{"d_expert": 64, "d_shared_expert": 0, "hidden_act": "drelu", "router_score": "softmax", "normalize_top_k": false, "lr_router": 0.000338, "vocab_size": 8192, "norm_eps": 1e-05, "learning_rate": 0.00451, "beta2": 0.98, "batch_tokens": 65536, "max_seq_len": 256, "train_tokens": 429100000, "max_steps": 6548, "dataset": "wikipedia_en"}
Below are experts of layer 12 (counted from 0) of a mixture-of-experts language model. Rows are named router (the router's row for the expert), down (a neuron's output weights, with its number) and show model dimensions 0-255. Each number is 128 + 24 x the weight over its row's rms, rounded and kept within 0 to 255.
After each expert's rows: "comes before" lists some tokens at least twice as common just after its tokens as in all text. This comes from a sample of Wikipedia text that the model never trained on. Tokens count by the router's weight.

# expert 46
router [ 98 123 107 129 153 143 144 141 129  91 122 136 150 129 170 126 149 149 150  83 111  82  89 110 152 100 121 123 136 140 125 158 123  94  84 142 145 134 125 146 132 162 166 152 136 133 137 138 115 135 146 155 139  87 172 133 117 112 127  67 125 107 111 167 101 107 140 100 148  98 126 154 130 130 121 132 119 149 120 135  95 138 158 138  59 105 128 116 135 113 126 132 169 146 131 134 101 148 152 168 125  81 110 146 123 169 130 121  90 157 148 108 143  99 135 142  97 165 170 119 152 133 134 147 134 123  88 143 171 109 130 159 167 168 127 155  98 114 124 124 127 123 130 101 103 122 140  94 146 135  91 129 131 122 118 156 142  95 124 146 147 128 101  99 157  81 151 132 113 139 127 135 119 101 132 169 136  60 139 117 133 108 110 140 116  92 149 135 113 128 150  90 100 144 150 150 153 102  97 101 112 144 123 176 168 198 153 153 154  98 110 134  95  83 124 114 145 122 146 101 120 135 120 171  98 135  96 123 154 139 140 161 108 131 128 114 156  77 152 101  96 145  85 152 166 163 135 110 110 135 151 156  87 108 148 122]
down0 [125 139 140  96 138 118 170  98 169  71 103 107 108 146 192 128 155  93  92 144 172  83  86 111 116  85  92 113 123 144 168  96 112 139 174 126 128 141  97 124  98 144 105 157 163 118 186 106 148 140 133  76 137 121 124 100 120 137 186  96 131 134 144 129 139 163 106 144 122 147 149 118 133 132  95 125 116  98 109 110 121 140 128 123 136 167 147 124 107 118 144 158 128  96 146 159 104  63 130 153 101 109 123 115 120 109 124 128 106  88 162 145 100 157 120 171 116 118 151 140 122 123 137 106 141 111 154 171 104 155 127 141 175 160 117 114 168 130 105 143 120 113 154 137 122  84 112 144 132 141 114 133 133 156 123 122 107 135 118 146 147 120 101 145  87 130 157  77  94  75  89 125 158 153 161 105 115 103 118 118 126 147 108 135 144 113 126 127 129 139 127 156 120 158 152 142 168 112 134 127  96 122 128 125 152 120 115 165 117 136  81 117  97 142 129 120 136 164 118 126 131 127 130 101  95 134 106 131 132 146 164 128 138 153 150 140 107 162 139 141  87 150 116 188 156 127 111 109 135 132 155 110  97  79 105  84]
comes before: " of", ",", " in", " to", " as", "."

# expert 34
router [109 141 123 145 124 127  86 113 106 148 136 101 110 158 118 115 144 118 118 102 138 161 173 151 126 119 132 150 128 145 129 136  92  90 149 100 110 153 110 128 117 155 154 137 158 169  89 113 121 119 148 117 118 105 124 135 116 136 151 138 146 141 136 128 105 166 128 141 168 154 134 142 170 131 150 139 163 101 110  97 110 120 130 105 116 154 125 157 133 141 176 127  79 122 165 122 152 110 158 113 163 169 111 137 154 128 134 100 122 131 139 114 156 138 155 112 131 133 136 157 111 155 153 109 109  99 144  97  78 146 116 107 126 165 134 161 112 144  87 109 132 122  91 117 114 104 154  78 164  95  96  92 117  96 129 138 133 161 140 111 139  96 148  87 168  99 131 103 139 115  88 143 114 125 104 119 104  91 140 119 105 104  79 116 139 152 108  78 158 169 196  86 139 150 122 120 106  98 101 112 148 131 119 157 133  78 143 134 156 152 106 158 139 128 125 130 143 119 122 141 119 143 137 117 160  80 100 116  77  92 164  86 129 142  98 166 125  93 144 137 111 178 133 146 119 166 168 108  82 123 123  90 130 157 136  94]
down0 [150 163 162 100 192 146 137 115 130  96 130 136 130 130 121  99 113 106 114 108 121 114 149 155 136 143  86 160  95 143 149 127 122 147  92  94 161 131 168 120 127 182 121 141 137  87 145 152  87  89 119 148 117 139 134 139 140 132  90 124 145 108 132 139 112 138 130 116 110  94 127 131 152 132 167 169 112 122 122 167 178 160 139 121  91  96 110 121 158  82  95 121 136 132 137 139 140 130 145 155 109  99 154 133 120  97 122 130 130 150 109 135 116 116 135  67 108  99  92 126 130  97 110 101 131 146 100 120 126  91 136 109 146 128  74 124 134 159 127 137 129 151  99 119 128  88 163 133 104  92 130 121 126 164 134  95 180 120 164  97 131 110 148 141  93 147 105 148 123 114 139 126 108 152 138 171 160 125 104 156 132 130  86 133 171 152  94 143 138 152 116 112 137  93 107 147  89 119 101 151 113 158  90  91 117 123 109 131 140 100 118 123 149  63 153 121 115 165 146  53 121 112 126 102  92 153  86 107 117 143 128 118 178 130 126 114 156 122 124  85 164 172 110 145  85 145 122 147 139 102 141 139 135 134 130 158]
comes before: " ", " the", " New", " York", " United", " California"

# expert 24
router [102 172 107 128 128 130 124 141  95 123 125 176 103 120 147 156  81 163 142 113 146 142 127 138 152 147 134 135 115 117 154 149 142 129 120 120 129 158 125 129 126 157 103 113 109 109  93 138 120 173 149 111 170 135 111  76 159  88  94 135 134 109 139 139 157 105 156  80 132 155 132 131 102 134 140 132 130 140 122 138  83  89 108 143 114 128  87 125 168 111 106 112 131 154 109 108 177 127 108  93 126 116 143 133 119 155 142 128 107 158 140  75  74 128 135 129 188  88 100 141 160 121 124 168 140 131 106 140 117  91 129 121 107 134 131 144  89 150 145 118 170 127 105 171  85 118 142 114  92 109 138 115 160  72 139 104 112  98  81 146 165  71 119 143 137  88 143 118 152 110  97 138 134 147 119 150 135 127 156 148 159 160  99 171  84 135 123 112 148 114  93 104 158 160 119  82 125 109 107 115 108 140 149  78 132 117 137 166 140 144 137 124 147 167 186 147 138 146  98 101 123 121 112 128 151  99 151 104 156 113 125 146 165 127 139 147 122 133 128 118  90  99 132 143  86 112 113 111 108 106 125 169 103  95 138 140]
down0 [124 177 130 149  89 147 155 140 141  91 156 132 154 141 133 132 126 142 145 138 142 142 108 169 152 148 139 131 188 129 125 106 147 178 103 120 170 111 169 128 149 187 138 121 103 106 128 144 129 122 122 129 117 161 143 138 111 121 163 135 163  91 178 113 131 112  92 121 114 104 100 148 114 146  89 126 156 131  58  75 158 125 109 112 170 116 107 124 134 144 100 147 152 152 154 146 131 144 105 165 114 122  97 108 107 112 105  86 110 161 136  95 114 104  97 159 129 118 126 133  99 115 108 106 128 154 104 115 171 153 122 137 142 160  73  63 109 101 164 137 139 100 123 125 140 137 115 174 166 151 150  95 107 116 145 102 131 140 102 150 101 164 128 133  83  91 133 132 135 115 140 130 109 134 127 149 115 113 123 122  98 118 131 100 153 114 118 111 140 110 125 119 142 135  96 110 125 118 124 157 165 162 124  73 112 119 179 140 116 127 108 152 162 130 119 173 153 112  75 128 135 172  92 169 141 119 134 134 155 155 114 134 109  96  86 139 131 152 113  92 137 153 134 161 121 131 165 133 113 130 168 108 124 110 141 130]
comes before: " the", " a", " his", " its", " this", " their"

# expert 21
router [ 95 131  99 124 104 112 135 127 143 133  91 103 150 142 181 115 133 131  97 133 156 146 111 145 125 113  94 122  97 121 156 126  96 105 112 155 135  83 135 142 106 148 147 157 131 157 154 150 138 114 158 151 134 116 136  91 111 123 151 142 112 157 162 160 155 138 109  90 163  74 176 159 143 126  80 130 107 148 117 162 179 110 116 124  83  74 141 139 129 129  86  97 122 119 121 134 145 141 134 132 112 146 123 123 102 105 138 120 155  80 132 173 114 115 154 102 123 163 107 105 151 150 112 147 164 130 113 117 150 141 133 128 139 153  91 157 115 149  98 129 168  83 163 148 181 112 136 100  80  80 145 113 117 153 135 122 156 138 126  82 113  94  97 159 116 173 133 112 121 166 149 130 150 109 120 138 129 105 158 133 114 120  74 105 150 146 130 125 168 117 137 123 114 140 132  87 113 116 100 103 114 142 126 112 162 164 130 156  96 115 145 128  98 105 167 111 117 102 126  81 130 161 131 138 142 100  98 110  77 145 116 117 187 153 145 129 122 121 153 164 136 106 147 109  96 115 139 105  84 158 140 120 125  97 138 136]
down0 [141 121 131 158 165 130 140 156 114 118 128  55 140 140 117  99 126 109 102 130 125 134 175 168 108 138 110 136 103 109 157 128 142 167 140  68 124 189  84 144 129 124 110 142 109 120 155 144 147 127 107 159  98 202 125 132 154 107 170 132 104 119 131 129 148 125 107 144 167 121 132 101 124 129 105 163 150 108 117 123 140  92 116  95 119 100 161 153 132 153  90 117 163  96 103  89 131 135 122 120 148 124 128 154 141 112 108 116  93 144 106 142 126 112 118 165 138 145 109 131 147 132 103 128 166 144  94 117 143  77 176 150 154 145 141 117 119 126  75 135 106 104 125 103 106 139 150 121 154  90 123 121 133 130 151 122 154 111 130 105 128 123 110 141 149 105  95 117 133 166 170 163  65 117 110 155 124 106 147 151 105 131 131 125 214 114 110 120 125 153 112 101 116 120 106 124 141 117 140 145 136 126 127 135  99 155 152 175 140 101 140 104 147  77 112 107 120 122 146 135 107 108 155 113 123 136  95 178 101 118 101  70 127 100 129 143 115 104 149 112 109 125 124  68 110 105 153 126 127 126 157 109 177  98 131 150]
comes before: "==", " The", "The", " He", "===", " In"

# expert 33
router [143 113 125 136 135 132 115 145 130 147 152 164 127 148 131 111 161  82 124 119 112 147 137 172 153 117  88 114 136  82 168 142 116 127 166 108 122 154 125 109 109 141 127 156 144 129 109 129 101 107 151 126 138 142 151 121  89  92 161 113 168 141 135 143 114 149 136 103 144 141 143 123 115  82 163 147 157 164 146 125 151 161 149 158  99 113 129 154 123 125 100 133 148 123 129 138 155  81 116 122 129 109  91 151 120 134 112  85 115 114 148 157 124 120 144 102 116 121 151 145 141 136 116 108 168 133 123 133 113  94 101 109  89 133 111 115 147 125 136 151 121  96 128 129  99 128 140 112 131 159 127 107 120 102 147 145 114 150 149 124 126 134 166 136 174  97 118  85 107 135 119 102 139 141 103 132 171 114 139 191 149 130 139 133  74 121 133 152 117 159  85 143 144 129 147  87 117 146  76 121 100 155  86 130  97  86  96 118 191 139 163 123  98 113 156 160 110 111 100 130  60 155 126 137 156  85 167 112 145 160  62  89 179 171 167 127 132 110 134 151 101 109 103 102  98 135  86 126 126 142 125 111 121 128 113  70]
down0 [121 146 149 125 126 143 142 159 109 174 132 135 166 115 137  96 125 125 113 157  86 167  96  83 135 187  92 115 141 115 134 105 131 156 131 122 133 129 161 113 108 123 120 118 145 144 131 117  77 148 137 108 177 136 138 144 142 128 132 169 134  87 118 150 140 105 129 130 132 127 132 101 159 132 139 146 127 110 124 118 126 107  81 151 109 113 120 118 147 123 139 152 116 139 140 104 130 129 112 100 178 128 184  97 134  94 116 130 112 124 110  96 145  54 140 134 132 171  85 100 138 146 128  80 131 138 189  72 142 135 117 171 156 153 139 140 111 116 143  82 113 118 139 146 135 138 156 134 118 100 141 150 118 122 168 114 113 122 100 112 101 156  96 117 158  98  78 112 119  87 120 155 123 143 111 135 167 143 133 119 132 158 100 131 110 136 125 141 126 130  95 142 163 137 146 164 129 132 110 135 103 134 144 133 113 141  80 159 156 113 113 139 110 157 162 105 139 107 149 216 106 100 147  83 124 146 126  92 109 119 114  99 173 114  94 106 118 114  90 165 104 145 171 142  95 118 128 133 120 159 154 115 170  97 133 109]
comes before: " ", " the", " Born", " Location", " The", " Coordinates"

# expert 61
router [121 142 162 119 115 110 170 106  98  88 101 106 148 134 124 130 123 153 159 152 149 103 108 117  99 116 126 170 106 109 101 143 134 116 127 137  79 124 166 144 113 162 182 104 145 124 165  81 119 118 130 130  95  91  84 152 136 131  99 161  85 112 162 130 130 102 108 124 144 125 105 156 116 104 109 123  88 118 147 148 166 113  94 174 148 100 136  70 146  93 128 129 144 140 136  96 142 116 160 138 134  83 112 116 108  96 165 120 131 128 150 161 131 154 104 106 151 122 101 134 145 157 133  96 128 145 153 126 124 112 147  95 101 134 119  92  92 106 131 172 111 149 122 165  70 151  94 141 134 115  96 157 150 121 145 138 126 138 166 106 118 170 127 148 122 107 135 135 133 147 144 131 131 144 101 110 168  88 136 111 110 124 127 131 133 165 116 116 112 110  93 103 168 143 139 163 144 144  84  87  77 130 110  97 124 139 169  89  98 124  75 140 114 146  99 170 109 156 121 147 129 111 141 159 174 147 155 132 116 113 107 134 129 112 171  97 150 130 118 119 124 175 112  88 132 103 140 134 109 133 123 130  96 132 169 143]
down0 [157 174 182 152 122 122 140 140  72 165 144 144 136 125 134 137 123 126 120 100 137 112  70 165 142  97 133 137 135 134 136 117 144 138 170 187 109  89 135 138 173 201 120 143 159 101 121 134 125 140 141 116 113 126 109 150  96 114 135 142 122 127 117 144  75 146  96  91 161  81 115 142 133 101  96 144 114 135 147 135 109  94 164 128 144 128 105 119 134 124 161 115 120 141 126 189 143 162 130 108 170 150 108 155 128 118 147 120 154 126 135 127 109 122 144 118 112 128 132 115  90 151  81 110 115 160 170 101 129 146 100 124 121 123 127 134 104 122 107 122  74 142 134 126 102 105 138 145 128 136 124 170 122 118 117 107 198 151 116 111 125 149 108 101 134 111 124 136  78 130 100 110 123 186  52 170 158 114 130 113  96  95 137  85 127 134 119 114 111 113 101 145 127 150 113 129 123 125 135 101 161 132 129 144 117 131  99 158 139 131 117 129 169 156  91 198 121 132 124 167 111 105 109 127 102 103 132 115 141 138 109 115 109 108 124  78 167 119 119 146 118 109 101 138 146  65 114 117 137 142 119 105 123 115 104 117]
comes before: " the", " be", " a", " to", " been", " have"

# expert 50
router [116 119 130 123  78 140 153 119  89  93 149 159 148 157 136 117  98 152  97 134 106  77 116 127 164  94 161 124 123 165 119 140  87 112  87 184  98 153 132 127  79 146 164 116 121 138 144 117 108  79 113 150 112 154 113 116 141 144  94 140 120 118  90 149 158 166 100 100 156 164 140 153 144 154 135 135 103 161 132 136 152 124 133 128 107 104 165 156 163 143 164  74 114  89 156 153 114 122 158 153 155 137 115 127 133 143 129 133 155 137 142 152 116 152 144 132 103  94 120 100 114  90 131 140 132 107 132  95 148 140 159 173 109 130 128  90  92 144  97 110 166 143 115 143 123 100 168 147 129 124 105  95 117 144  99  94 162 159 133  94 142 139 101 103  74 118 102 158 141 179 141 136 153 137  72 165 107  73 116 137 137 151 108 142  97 147 115  97 153 134 151 124 103 119 116 127 135 144 130 141 140 159  81 155 112 117 156 138 108 140 154 151 139 130 170 125 157 120 144 120 163 121 175 109 158 103  88 140  87 132 140 107 151 131 121 153 100 106 138 115 152 155 125 148 112 148 127 112 140 119 109 145  89 142 143 128]
down0 [111 168 115 104  98 143 116 112 127 120 193 138 115 137 184 130 105 127 133 179 115 102 100 134 123 135 108 144 106 127 117 143 101 118 140 159 144 143 125 109 116 141 127  85 107 146  94  96 105 152 116 135 123 160 119 131 122 168 107  97 123 150 159 131 147 110 147 146 153 117 181 110 149 165 129 133 137 120 132 113  94 136 139 164 110 151  91 103 147 138 191 158 145 128 116 120 122 127  92 132 116 129 100 122 129  97 112 108  82 152 120 134 118  91 143 141  95 112 113 155  63  95 120 120 136 115 164 125 101 109  98 129 113 127 166 129 171 114 104 155  91 102 132 131 141 107 140  92 132 149 162 118 141 141 166 171 187 117 147 130  79 148 131 132  91 151 134 130 148 127 122  95 133 144 138 114 142 159 132 137 115 183 141 131 123 162 177 101  90 172 128 142 115 165 137 123 128 149 157 145 133 154  65  95 117 120 118  88 102 145  71 138 138 121 123 138 130 135 141 129  86 114 161 133 156 123  85 111 115 144 104 105 127 117 132 119 109 124 160 166 115 162 151 131 142 145 118 130 154 105 143 139 156  63  95  95]
comes before: " he", " The", " the", " and", " but", " In"

# expert 9
router [162 142 137 144 121 119 114 116 135  95  92 143 132  95 144  86 161 150 144 107 153 115 154 154 122  88 169 154  90 165 131 119 113 124  96 166 109 145 102 101 158 121 139 152 114 144 169 154 175 161 132  82 159 123  79  90 113 119 105 144 112 103 159 119 118 120 165  72 107 136 132 159  91 109  79 120 128 126 130 117 138 120 156 118 128 122 152 156 109 144 131 157 116 154 121 116  93 175 143 139 128 128 136 133 149 132 130  95  72 122 116 113 117 124 128 148 134 113 168 126 111  88 128 164 135 114  94 143 113 118  87 106 170 134 150  84 134 159 106 130 137 123 107 156 109 179  97 151 103 129 104 103 108 140 110 112 143 120 153  88 133  97 132 106 148 152 141 160  81 149 112 156 140 158 106 160  73 151 145 115 125 148 133 109  95  88 139 119 162 162 119 124 117 141 127 121 117 143 108  98  99 166  97 128 125 135 106 139 169 138 127 155 118 110 112 157 131 141 156 141 102 116 136 129 165 108 113  98 147 168 107  94 117 108 156  73 127 111 114 173 152 127 120 138 164 134 164  89 110 143 146 147  91 157 100 115]
down0 [138 139 143 124  70 148 140 134 123 124 150 100 127 100 141 168 166 141 138 129 128 135 125 127 110 116 140 168  85  99 119 117 101 176 123 128  68 145 154 156 128 172 187 139 130 129  81  97 107 106  98 116 151  97  97 106 109  79  97 119  71 144 125 125 121 101 118 143 132 154 105 101  98 126 146  90  93 115  71 129 123 111 132 111 128 103 120 135 136  94 109 113 109 122 115  78 153 122 128 106 106 137 152 100  94 111 113 109 189 123 135 101 130 136 182 159 120 109 148 126 127 172 120 141 153 138 105 103 126 137 150 124  97 130 128 135 139 128 104  99 117  83 116  78 125 141 111 130 120 131 135 109 135 104 125 144 112 126 121 174 113 152 134 122 116 112 146 125 178 138 128 118 110 125 130  66 134 175 156 142 127 126  92 133 132 154 118 105 157  88 136 130 129 154 127 136 126 159  89 117 110 102 145 150 157 151 166 109 135 158 161 189 157  96 136 126 123 126 134 130 139 104 140 161  91 138  96 138 122 143 127 108 122  93 102 117 174 141 170  74 130  73 115 134 109 140 139 132 114 131 119  99 123 187 138 132]
comes before: " ", "-", " |", "|", "–", " MF"

# expert 10
router [137 163  92  98 138 136 119  81 104 143 182 177 119 130 102 126 122 110 155 110 148 176 122  84 130 136  82 147 113 123 108 152 171 134 131 140 162 146  86 126  94 148 114  98 162 148 140 119  86 166 127 128 122 112 162 131 124 124 135  95 136 131 158 140 107  99 104 127  85 118 145 101 141 186 135 135 137 126  86 124 137 124 147 122 142  86  94 116 110 146 181 127 126 129 109 129 141 130 141 102 161 108 103 142 136 119 100 114 146  93 101 108 143 116 175 133 107 106  91 154 114 137 142 111 148  90 175 114 131 127 111 164 113  71 104 171 139 150 111 158 108  98  98  93 122 123 129  66  90 111 146 116  86 122 150 122 140 108 114 104 158 173 129 128 103 125 153  82 150 138 126  94 123 117  91 117 161  82 101 162 119 129  94 154 141 126 151 152 160 171 134 112 113 109 113 153 126 123 136 139 123 124  94 120 119 102 106 150  96 144 145 134 126 125 165 152  98 143 166 137 115 108 164 124 124 125  96 110 165 152 131 101 183 126 161 106 184 148 123  94 143 135 100 133 138 145 138 129 106 135 122 146 129 137 142 137]
down0 [138 100 157 110 120 142 101 116 157 147 157 123 157 102 143 104 130 112  85 136 142 164 158 168 115  93 104 143 135 160 115 133 130 115  84  70  96 131 120 158 137 178 118 145 127  95 106 137 101 158 140 122 153 140 135  77 118 117 126 152 132 132  98 141 105 120 125 125 101 179 115  85 116 111 125 167 120 107 123 137 133 141 127 113 108 123 111  89 119 137 108 116 136 106 101  92 136 132 168 117 150 114 123 136  94 129  72 148 144 157 179 178 150 129 124 113 111 122 119 108 111  93 151 141 133 132 120 127 156 124 136 148 110 145 119  99 125 113 105 132  85 122 104  93 109  90 156 136 165 149 112 167  78 142 150 100 125  99 148 177 117 164 127 112 125 149 125 161 108 142 188 147 123 131 113 112 116 129 149 119 149 119 148 117 149 110 134 135 149 133 121 138  95 145 109 137 143 144 137 145 151 121  85 123 109  87  94 169 114 199 116 156 137 118 100 150 103 147 190 119 118 177 120 123 157 135 110 173 168 168  98 150 131 158 106 111 130 107  91 127 110  86 141 138 154 125 145 169 120  93 103  95  91 105 118 133]
comes before: " ", " ·", " P", " D", " L", " M"

# expert 5
router [ 99 151 126  76 148 120  93  93 136  79 111 167 150 128 103 124 159 173 139 125  85 114 174 131 134 102 132 104 155 133 106 144 122 126 131 142  73  98 176 132  63 144 159 134 170 118 130 108 169 136 104 137 120 107 112 139 133  91 143 147 132 169 144 128 171 144 130 133 124 144 101 132  95 193 126 167 130 149 163 146 141 144 120 137 105 129 161 122 133 123 155 117 109 129 140 106 130 146 125 157 111 130 158 146  75 102 104 156 126 121 124 169  79 163 115 115 179 142 126 150 101  89 143 129 115 140 108 126 127  70 148 143 140 105 107  97  92 137 105 147 170 161 155 127 151 155  80 116 140 105 113 129 134 121 150 117 156  98 115  90 119 121 138 140 166 122  91 104 133 117 124 142 113 110 113 142 156 138 116 143 108  97 148  85 155 110 160 146  98 107 154 120 121 160 153 178 148 131  83 117 138 116  92 157 107 109 130 129 121 109 102 141 186 117 126 107 125 109 152 147 109 130 110 138 117 154 134 109 110 127 144 157 120 161 142 125 136 164 105  99 136 100 117 180 131 138 158 153 118 170 108 124 154 142 141 139]
down0 [140 142 119 110 138 131 143 101 117  86  64 106 136 156 102 106  85 116 120 151  64 107 138 114 168 118 101 119 161 100 105 136 117  75 117 124 144 151 146 156 107  88 118  96 140 130 183 110 149 125 120 111 139 111 136 160 136 128  87  73 104 118 192 147 117 129 116 126 182 124 132 118 129 128 142 115 115 101 102 127 101  93  93 122  98 145 131 142 169 148 117 141 110 155 118 114 155 147 106 131 146 129 112 161 136 146 175 123 103 107 156 146 120 108 127 165  91 109 127 163 133 120  90  93 129 138 140 161 140 126 118 106 137 161 122 133 100 151 116 121 143 155 143 139 135 113 162 114 148 114 125 128  83 156 153 158 122 148 151 140 188 134 118  70 129 155 197 107  87 135  82 142 139  81 132 111 161 144 157  92 125 149 118  70 137 141 152  88 128 128 130 152 137 122 133 153 149 115 148 144 122 103 123 167 159 106 139 147 142 109 165 134 155 122 143 111 164 121 137 147 133 137 103 167 175 127 143 145 121 139 148 172 107 120  98 117 127 100 105 145 130 123 115 144 163 116 124 112 135  76 127 110 119 107 123 138]
comes before: " of", ",", ".", " in", ".\n\n", " was"

# expert 58
router [127 141 138 137 150 133  86 145 107 138  83 132 134  88 119 104 119 122 163 105 111  88 102 165 135 164 170 116 120 117  91 128 132 146 139 108 162 126 161 127 129 131 163  88  67  97 122 146 161 122 147 125 116 130 107  95 126 121  97 126 107 131  84 119 125 142 175 147 160 138 150  85 100 163 118 106 119 146 120 145  77 122 141 128 154 127 124 124 147  97 156 133 120 156 111 127  85 128 127 149 112 114  93  75 151 124 128 158 111 137 119 142 136 157 136 144 135 100 116 102 108  84 138  87 114 146  83 111 105 117 139 124 175 103  98 104 107  86 100  93 143 169 138 154  92 103 119 181 160  97 119 153 113 114 139 108 118 129 151 107 144 189 124 123 166 165 122 179 131 143 111 139 127 127 101 142  83 165 133 133 121 193 153 119 108 163 113 121 135 140 141 146 123 150 133 125 162 119 128  94 154 138 141  95  96 136 143 112  88 163  97 128 124 121 119 126 153 162 166 114 146 138 126 142 124 136 167 109 173 143 109 136 115  98 153  75 149 153 112  85 146  98 166 138 122 132 134 108 136 173 117 133 127 139 147 131]
down0 [142 149  99 155 120 141 125 124 108 138 150 110 147 113 151 166 122 141 129 151 172 120 133 147  96 166  90 114 143 120 183 115 120 116 135  91 107 114 156 157 133 105 108  93 128 154 125 164  83 129 144 102 149 159 142 154 160 141 169 139 111  87 198  98 119 171 106 175 126 156 140 139 137 153 107 128  60 154 102 116 147 126 144 135  87 166  57 137 126 141  99 110 141 154 143 114 116 168 123 143 105 125  65 112 106 153 126 128 137 131 137 136 143  97 193 131 129 100 101 101 149 117 138 140  98 123 119 137 150 136 106 131 117 159 142 155 125 174 101 167 103 120 111 153 156  79  83 165 155 117 135 117 126 122 151 130  85 113 127 147 159 139  96  94  97 110 148 142 114 149  94 138 143 152 130 125  79 103 145 118 138 133  93 131 110 112 146 162 135  86 118 134 122 147 131 106  98 126 153 127 141 140 143 117 121 138 145 139 171 136 114 157 107 136 109 137 140 115 103 166 104  78  90 126 163 126 136 145 109 171 133 110 135 172 131 147 117 130 154 150 104 133 146 141 118 138 101 157 148 125 151 113  94 140 119 116]
comes before: " |", "|", "–", " |\n", "6", ";"

# expert 8
router [130 174  91 161 127 132 120 128 123 103 111 109 168  93 121 140 172 106  99 132 190 103 112 117 112 142 144 103 139 122 101 148 139 130 147 113 135 103 124 107 127 126 123 115 152 153 144 164 126  98 112 124 107 166 123 109 168 118 108 108 150 118 137 156 132 130 159 110 108 127 140 178 128 106 143 177 109 150 115 121 151 139 111 133 133  95 162 121 104 122 164  88 136 129 160 141 136 119 168 111 106 165 142 154 126 129 121 122 178 139 137  92 115 130 117 132 145 167 115 150 113 152 198 105 127 131 114 157 154 102 172 147 125 102 148 159  96 143  59 121 140 129 144 163 122 111 120 146 156  81 117 131  99  76 104 126 141 136 126 141 159 127 116 136 173 100 124  91 119 139 121 155 120  48  98 122 130 124  99 138 147 148 159 153 143 118 147 187 131 156 150 113 133  98 128  97 123 147 160 101 138  77 114 145  94 137 112 136 123  99 113 139 137 120 103 107 135  99 122  81 142 115 115 139  91 151 133 119 124 154  79 171 156 112 157 143 151 106  83  84 156 121 125 146 162 165 135 134 123 110 161 136 110  98 138 145]
down0 [111 131 127 125 170 147 128  93 143 122 131 124 131 117 151 122 145  95 108 122 129 130  84 153  81 152 118 131 139 124 106 157  78 134 124 138 119 136 156 132 113  65 155  73 117 146 164 126 124 116 173 143 128 145  89 154 132 130 155 103 107 145 157 111 135 131 165 121 103 115 127 147 130 125 134 176  98  88 106 128 134 145 111 145  82  99 142 151 129  58 147 129 136 171 173 152 143  93  88 112  86 185 142 115 137 130  87 124 142  88 141 108 150 145 139 161 167 118 128 106  82 146 131 103 194 143 133 163 150 121 143 108 132 156 127 141 179 115 130 124 126 127  98 111 136 109 137 190  78 163  97 110 116 115 107 139  91 183 113 150 110 108 112 141 159 105 123 105 126 157 140  97  72 144 167 120 151 122 120 138 133 132 141 139  99 149 154 113 152 133 124 111 148 139 111 165 126 159 136 115 107 101  98 134 120  80 156 109 121  98 129 132 116 130 132 118 139 120 113 106 105  94  74 139 124 145 136 154 127 118 155 129 119 124 118 162 181 134 116 139 135 140 106 125 129 102 119 157  99 107 154  86 104 133 130 121]
comes before: ",", " and", ".", " in", " of", " are"

# expert 47
router [114 172 111 115 114 137 118 135  91 153 127 142 130 110 111 112 145 111 106 161 163 125 101 154 166 134 144 139 115 120 108 115 108  93 120 153 126 161 139 104  96 133 129 128 130 127 107 103 172 162 111 104 108 192 122  89 101 110 111 122 125 151 180 137 108 113 119  97 129 145 110 170 148 162 136  96 118 157 159 118 157 155 114 157  99  98 120 143 101 109 152 154 145 126 145 127 136  80 144  92 124 115 159 138  98  99 154 132 130 140 161 125 111 117 136 143 167 172 141 135  97 124 168 162 200 128 118 106 155 113 146 137 118 104 167  90 112 113 112 169 101 100 145  91 163 122 166 138  91 101 123 114 157  94 127 132 156 113 121 129 108 166 124 132 100 124 177  97 139 124 134 174 118  87 132 104 148 127 129  90  93 138 114 107  89 156 125 118 119 120 114 103  89  93 136 121 153 138 124 134  64 144 133 136 110 165 125  84 154 140 119 142 138 134 181 135  86 180  95 121 140 101 107 128 130 129 115 129 114  92 107 122 169 138 172 155 110 109 141  94 106 132 125 139 146  98 146 121 148 100 152 154 110 149 150 121]
down0 [135 169 110 147 124 115 174 128 132 119 109 108  68 122 130 125 118 129 128 105  88 109 161 171  87 146 145 137 146 153 129 129 141 135 110 124 120 135 116 156 114 161 100  92  98 139 147 141 115 150 153 139 115  97 121 127 180 144 123 189 144 134 191 122 120 108 138 152 123 158 138 138 118 118  82 135 132  84 120  99 170 159 118 105  70 111 151 134 129  92  85 129 106 140 175 117 113  99 147 118 115 161 146  99 146  87 108 155 119  99 137 176 116 103 158 137  84 128 146 110 116 151 127 125 113 173 106 128 131 125 131 130 123 156 148  78  86 127 167 107 114 125 101 142 131 124 131 143 147 163 120 169 121 153 168 125  90 126 139 125 155 102 102 101 141 104 136  95 123 120 105 154 118  92  88 153 113 139  92 149  70 150 110  72  95 129 126 110 120  91  77 151 119 110 138 136 154 127  88  93 115 115  77 146 119 128 143 153 111  99 140 146 105 155 111 147 153 146 134 152 136 126 111 142 130 117 155 138 141 102 120 144  97 116 131 148 129  93 157  85 118 132 125 167 159 157 113 117 144 155 128 133 140  76 133 128]
comes before: " the", " a", " his", " an", " that", " its"